Weights of a small mixture-of-experts language model, trained from scratch on English Wikipedia: 10 layers.
Below are experts of layer 7 (counted from 0) of a mixture-of-experts language model. Rows are named router (the router's row for the expert), gate (a neuron's input weights, with its number), up (a neuron's input weights, with its number) and show model dimensions 336-447. Each number is 128 + 32 x the weight over its row's rms, rounded and kept within 0 to 255. Numbers have three digits each.
Before each expert's rows: a language model's description of what the expert responds to. This comes from a sample of Wikipedia text that the model never trained on.

# expert 46
Definite article. Mostly the word the, also The, this and these, after prepositions like of, in, at, as in the United States.
router:100058167093168187135103114149099158185132110129077128088131152155132079086140162121129146126176081107155151101148161148120068186103105169123142150176138182137119193159192132137145141134107111072155082158139097172022073161131139152086133127100120148112094096171108115132172131050073109098159136093103148132134180103159130082106159160085
gate0:130143142124118137117118095072088061171125145130139086102094128145138128095106183093190138142117122085148124085153133117089155188181126150155127142097092133117145113111153039053129159118071137139137150144127092143124165129128177112112165167137136166092113125176145118096132142117109184152211110171153121153158129109100113072130150087144
up0:113158191162117093099134150121121099122093093100124199176139141090123138174093099141139131108129092147085108172144105098126104107165146158103164120119125137099124113222133164043126101161087166132205086109103123142101135098162143137118169110099143067104125150189159138132171112076131102069126146128082079167150161126117168166131147196128
gate1:155108093137052110115159124199126103150110136165113082135107134092105122171141196119144142161152130146141146152170068133133123108045103139112110089149064095133121170133091097163161123102105161167112162139104107149143079148124158141121174125185117175098104129148095128131081178182141130125177113165120166160141104145168162117143101120128
up1:103171152094164158195110143127139126129134222127135064150092133113114083130097127124143151175172083108112168115171131107136126121187129183163112146165132153111141119091099094134085086155177101127108107108148139166140145143156116100156131161177098163103116186134099127170089133137106127117167104109125082140068108062111142074080162150112
gate2:144110103211096114072162114146106141085141088117117110105140107124128096138174094163107118134086112108180163141082095108115124115106136143074152140119182106122138149078118119102132163213135144114138134114113109079136149175136170230110168102106097103129119058170150147180111092110114118143107090169128127160179150106107161123119129055121
up2:153191157143165156133128108119142085163086095119139135090147114115144147140117110096093139105141131099142177106113138152058138125095163101118124074101062145170126090152186135099160139106082158138092150110136134146113090144125152122113155123171116130125102123126126074128179087143166110127140165152039078124074078146115112128165113109075

# expert 33
Film and TV media. Words about films, television and music in reviews, filmographies and awards tables, such as film, TV, series, Best Actress, Nominated.
router:067091139126176133147137085131091127110144109134095081104121096165124117109133127138123150110117112116166144127144154100075151179094126120100207133174110165115123182126137124135193125139147121103159089179166115159130122152142120167082140118082112151074124093207112105145135125131099083063134086113101125133102180072108112130057159157127
gate0:118089111103169148123094150096064114145124136171162135141118106109091115126135164084076144126082119127122071074115097138162115154132124100099112126151098093097092177092160113077122116157160095179140122131101099146161076138116121078118083181137101125139149151171178086105147071131164182127106146122107133127128149127092137117101135093110
up0:092072134105130150143142161113085123086137155096110087081117079159104126137101060142181131136163163121115121095151149112137181103152076103130122118140163150060152110153158149143165105150142121129169124111131078083160098116159120136070096099170120111168116136100152167185155132163112187139128093118158160128102087113114112120116161086130
gate1:107100102089120094103132120137073171168059128099153158121138151146129153120123089124165133140059165089116101118142106124149153150147150125155140073104106101158130075056179145071138152125117152144168152178149157138121107140106158154183119133118077119076116124123100115149152156102050114141255124147153153111065071187106091197159148124117
up1:144135154182159125102169162185109089170148134162143124115124139196104137119099133108105116133090082127114144115138060115140080152098154153066086137058126103106104214100075139139168129084069176122086177123192111112135145113176137181115103068147131139100086076133156119204135139098106141153095097142129148113097085108130145139155154126112
gate2:142194151113116043075110129100097163113172173119126157128132160236090128062123149091104201152088127133168126123105086145126168139126128156153092159145109116135088158101096048178079146051103123121173147116112080085129110185138121130139137163124163135163128146159149117114083161100109247064128170096120106146140099108083129179113113111127
up2:083131133119167124140149116149090054154150156177093131126131128152156119142164136083143114195116106130130115098075133085120081113080170101118165079186083135107151139131143148137080116183104123184158086101113121095143153114077137183051069127123127108152129133099133112122095158168153072138118133084092121162119123160104105157176099166128

# expert 59
Technical and scientific terms. Nouns, adjectives and suffixes in technical, medical and automotive text, such as cell, engine, syndrome, available, optional, -ical.
router:116071166078172117149084090159125136164144100136141123099097154153116084116136098176094138158144115127164091097163148092085099147081086132178192154129071165139113163147152092175163166144164043097142081184174110164115122118155184127080107062131104154105111091146132092124141173148106126111117082112058168138137209110186122141141164148101
gate0:125096145100153083179152113124104212123091145118199097119136140130130157156128144101186121103128094116202177091128117126112096121130079156099114036082150135083121092109129170112135139120155151158090175094139115159112193131125183109115176087130118123184074112158156071136104198089125140086123066196101157083131145110090096106145100166063
up0:114110139154157146127141138159094135181117099169166136166165101158129157105143141114150083175166129141143093098159159129096095106094209128135054127145164138143161090126086132117125104155228186088172140103089110120105114137142130106102119128074119118114084193131107103104134155128123105104136058159133060125161147097221146167144132131143
gate1:108075186132095131167116110169109107194118145080202148104067130110118180122187169129112171121152084149112119147073129122130136109136133156114124149109107200154134189103169139147109200105130156127101096191168089145133099136134088109090172146113172112133109174141119131103089198140087138099153132166126078103134120117143130089159131137136
up1:145080125166153063122059137077077090093101138180123138150111121166090181106097144114141131178072110132142145122111093113079135150098104120108137037134101112107219126151102116162151127192172098101143133143143047127171147089172145152144134118096131126128090159162116137089111100100133072154140132095144091078146101154118179086147124126105
gate2:189120162117123141124102112143112096116154061169139136130111150122037142106085159144221157118154153153161102138144111135155100151188064192137122095181126118160074192120144107163096127144093140168117111132159186115129184141126073110132106133055145100083121119187102142153180110109062121124073113115172118175187110129116050090156152137141
up2:174170168128142104184150104058102136139130161116104119118148143199143143150124156099112113166150125110120144105187122064127126159087116187156132199115162149119142208175169089101102134127136134179151136159106102148123115152154136087087108057150095197133167105090110143123094111145133191114150163088126173123127164121124119153149095164138

# expert 0
Table cells and name starts. Signed goal differences and numbers in sports league tables, plus first pieces of proper names in infobox or table rows, such as −6, +6, Nam.
router:119061125056142132112087119195130171159170069146052148070052174137090095080160157107119146126159104112147123138111142156047087169123132125135130202123131143129109118133172123161188142115152124099171122117127110159148111149095111130097169073126082143111113089142092144162116115097139076127169043106145175143154133123174154083086171095110
gate0:142091083125172135162122124177105204137173106129155160106084116120095093123133148146098149122135136186177118078124114145107123178166128166157172092151150117098147063113122105122102124142122122062159188131146087110079116095152172115107079131137162134074158076193069102118154170047171136128114112108165160110181149180155123160128101075153
up0:081135173141147121136150118120136147152119152149116069166104108111070156119134121081222113139134135080137108134138175081108157072154098093093102074171097180155134076136103169190131130118113115119127140157109085126153144084147121138116143159160147141151162086115142151173105128148088154162133187128170166080109090150112121114103114162132
gate1:116140124131158125129093110094169104092128158164117151092110091134175160111147122173174153127142118139089111108117187168151173170054096130175096116154161145139144123170142149100145110172120132104138161125100170107134128170151134133163104129134114155140164096137124059189136183149153093147176072145123094132141113160156084116097187117136
up1:057147164143121122133110127109158111142134133139117135185122185111138151196110145116084060104155136118133141134172089145173107135126173073065151151100121141141140147100087110137175145141086102120137086177095129156115145137088073158119174137139155041121077115095134182174204112141124127140136170135071112105124055095108143123088109123154
gate2:188138172164159080136079130119174183132117100063191091119117111141126135166110147106102184064146139109164120091157074175114106120162141115145099171094121115105170144075147126130145149109130071095106126183118107131116131102096145106170153137100159123138149120173131140116160149112078137105149132126188149092100159134146118112142146145102
up2:156126133089154143138178134181090076107138077121124167097093123137113166146134122125117135101126166130099096115123103115060102118122153161136140089144145136190124103103151162120096135112108085133159108085114139129146189116136126069109161097173140127118144135104109112105091125128124138158146121144143193095150131124084102155149130119180

# expert 61
Word-initial fragments. Capital letters and first syllables at the start of split words, often after a hyphen or bracket, e.g. "second-degree", "semi-annual", "Radical", "(BUCS".
router:136101171100192146146141078149090163143173102063085099092164171117140098079160166172125109177137113078140077126110133114059125170112134123151158129147135147147139174128127142140168126170110112128207113153100081159098058164166156092130158103110141133097085069145143126114149137106095084038100066115114140145097147110130158108145136121131
gate1:087132129158134146181125118177120142159118169107093189155102102154100135125115138131161113224146095129099132164155203117127113147157143129120100148088179116100098088139109182109174029163137097153150128135093075156099112164113145061191078110106138110141166155174136169134113126125063151116089146142152156159170107163153192087187188150198
up1:153100105138123083130162139106156131128192101172138092177123137143113066143108130130167121115125094136154114153085074102166097117142115138087139092139168109150137151167097096161093190124141131139129107202141109109125091101149094126117091166123105080155109158130057133096136044123154143151122103180183087140155157132140118143118080071111
gate2:124135119127086156103059149130102120095089156121161112086155069110136094137096111077129117146084156133120153093108135091115171106153217128068119159107095138136107151102125139079120086120119105185120157131090082130145136140101100163119153146182143153117129163106127146136153140106118104118155133095125135125130070129131169145138108101135
up2:121102151134142133103081117153099144150148145161105139141177137104128139138142123095096147126105126074145057145151147078100105134099110151130133139128151129148183147140164074129172095099092130092094157153124123116113093098139146166128104088103147159089136164119147179141173120110109132147134163090134151103104136096066148114144142116104
gate3:138156175114078070147142120113137144083142105176118091156174127127138092089083175146163130058062114117208115108086107156096111080124091173174089130103164153102140115177170167171108145189140106101119115140147144177125108114156092123110225156132137167162132151033146125073131175107106096131097148149161135078138139089092122101139180160176
up3:122179108091080134139088116114074135097056149101113124173144119169106208210133165082120135079120126106161155151096139105141138096105119111123072111096121184119104123154100070139090206119117142151135146105139187091146114179069113102159179095172123113136109172089108118127175133108119118113125166132140125138141054115115133107048156129126

# expert 52
Taxonomic names. Opening pieces of Latin genus and species names, and words like genus, species, -idae in biology taxoboxes and species lists.
router:082130111097193127206069113158101149133154112080170106098095123144091098110123136134103118132143134079139130111134156149130044161088069137156163124131114175120115107158122069145156208168126141075114104163200058151107145126093159156078164141132084147098118105152131127132147123127099098158138109115126145148144122080137148108090138128107
gate1:127184109079138068121124064138115140162113109170102114160116121193103145116141161104111183176171085100106115188202162105173096127100143117109089154099059135094141131158169125132162153206104090136128147126132108105142141134190105189087143152103100087098084129107156084112146082130071069182099167158109153068084108169181169156144104134109
up1:052118101120163068159103151184103129135111129115076164102101120119090135106116161151094144105137158128096094101143111109106117137147132151130175136117127142117075171151122109113086170083118172078176077127129081141124179111115080112105131089094104185110116122133185149140153109093175166157091121092158135145065073157140057160121141183123
gate2:158142138154099113157080079093119108131118103135152057115097081124149130050111160137061120130093119126197116127110137158154157070130060122097082078073119183155106108158102094150102128181124094142117122083150177135155153165091129209112186143065118121146070155104190092078123179138161146159118118125133117102189208113098087175117091127083
up2:181129136141154139137167129078138113135147143102137183106148099177123160115142182140116164105163174151131157145072109115139169174144084106108091091099100116107128088178171179119060077075136064107070109123109041117123128108140163126141131143102110086133096135001164152106089079183121130171142143120081147180114114139111108118138104154147
gate3:163156127128131089109101147073121141115182097102117133144112096133125140136127140122086122158143129101125141120109159121170124171163098186110119153119129060099068091235129086136154193080077086125098110114112166163152157135161170101143135097107134077156138108124125083145145104109100091142128145111204137180114173154122139127113134060128
up3:120140126167117150141152098105068085137118127151131189155083136099107148096103162150163118158120097110167133139134158117154096083115104093149125131092133118127114079106142096125130103161125192137111101110214113141127186080120150058141090070142157149134154123159118153146138131144118098082146124090149193127109132129094110110112133103104

# expert 15
Language and general determiners. Language names in etymologies (Greek, Old English, Latin), "means", and determiners or quantifiers like each, those, some, the.
router:102124118132205176159088105152120159137126112136073076088120157131118135124138135124148131179178119138158111118149178109096098123052097124155138126183123145159101107163177121089169151123139104093151098118132104148086090125140179140117144081095094150106111101166116110142168154130118110129116094117128142144201166131149159093111167169150
gate0:140107053111104109070116149124127064120185125132177157095157128114118096129098198071165123131133191111100081117128080195099063075141123113146173073187126146102162120109098130125175152064111132177099188119099152130119108163138153139108177145130118131052133103122090087142111101104095176160112078151129163080160135149080139121140124102132
up0:131173132147108149137127125161108106171188102145140203116136081152174085137148187095163096116131140160145130141085103137121123099160121164123137084130139103154078172158143174123109158181070127165135195095152137075076149082151083097159202134115171160157082111185115142096105086168125143094152157111112125189148092149139183108178162154058
gate1:145104161129095153100065177169146159145148172116079099106075098136176107103110135156180100163122125095097106182086141113115175123164121110093179134174172112125175170187113105139118139139134152126165149128088179135103164150097102162149163172113120104171082182162089170093092132096127171088157179115163128090140135090126109170094161173168
up1:116088163129175140166144124125119173116122136148153120095122124133151103088149127155102179100128083121112118175161114140112111096179113103121175116107125119062158160156109164116154094102129104153099163136140236133152160135145113134121084140156101098145083110086068172167120127124105128071114192145164130124171196142154113135140099171150
gate2:037135104162167150121087161134171091120198143128101138086168147089124158153122159139134153143125104140130104136172136066107134116074125183080120100172086099115127113110152131136155084098151114130167161165116136100151141127137130075144106066100135178070127125121150135138170169135102146211153142110063123170162167113118141131142101121131
up2:179124173154177187137055143212126180148107142091138133100148134079149165062085129147081139109128095100071145148060076082124114062089101145109140148110122120110132131177156143089105151137136170096072076198171166168104161124101133119116094099077117155134079142097080140143115138099126099078074111120122114160106152108102142081118109104122

# expert 62
Song and album titles. Words inside song, album and episode titles, often right after quotation marks, plus album, song and released.
router:059119161140175119129088084130109146146125088107112105102116129172119075132142127164129159158135144091145091111101143114072095151032143141127168174144156112136108116128135131101197149158191058109187110189163057174101129162119113154112141119121130143083120102127131133099097109105086085137129094106115134152154141121114179046125138134105
gate0:132172129159145130141120097093111175089150126147082043151134099103156079144095138098141086164111112167087110045115113181153188095123135111053059164131148120107061144090136044150099132140137097100149107125152103088141111110121144141110151161160128111158140146105196165138118078117151168108099129136096153164104132118167100122139108157145
up0:110102169094167142142124156101124128174090144130108105191119106118128119123151062111111136136088165108187126171149150090065112057175102109142094118142146100150197095180206106148069177106132128152084159150123097061147127129117206119142153125136117147102149191072060065132064085131076137101082178121133095122119168124112127178113113111176
gate1:113150126104122060134194144125152113154169140141141161103134137109150161113151092097057145071196149113116130125101078146123136125146152115111156105146174141135115114140157132113087083131171106131094118165157110090171134106130135150132153147120105125142076106091104173151149184124105128101141103059165187139112183162111106116133148128131
up1:091089127110128100050064102146184143084134150086087156138091124111159072154148093119147139087167080120087100128092140135123147164162100138141175146158160098125134140136155145126156090136148130096112075157134102097085142120152143178144124132089094136136135137067152146120100159093144149138124105111071119141089136176143110102165148136138
gate2:123122173128093163161139087120131155122126217122112101139146195147164117114116140109126183137038118100163172119132118119091196145200133160098135161155138115129119098135137065154156139091081099139181111174095080087136147139194142126198136113137172158109149099116081087111154100173150124114102210148127120153100177173144170172164131127155
up2:110125162166158130105148115145149128114105120164133127184151132138211107150122190170074056156094179131143122146082084070099164049097123136096141120079092074143162093123187125092128119151148101113157127166122087154107151089158098136112132101161155101174124094146149133163102120132112128137102152158150118187107144105098120161072138166146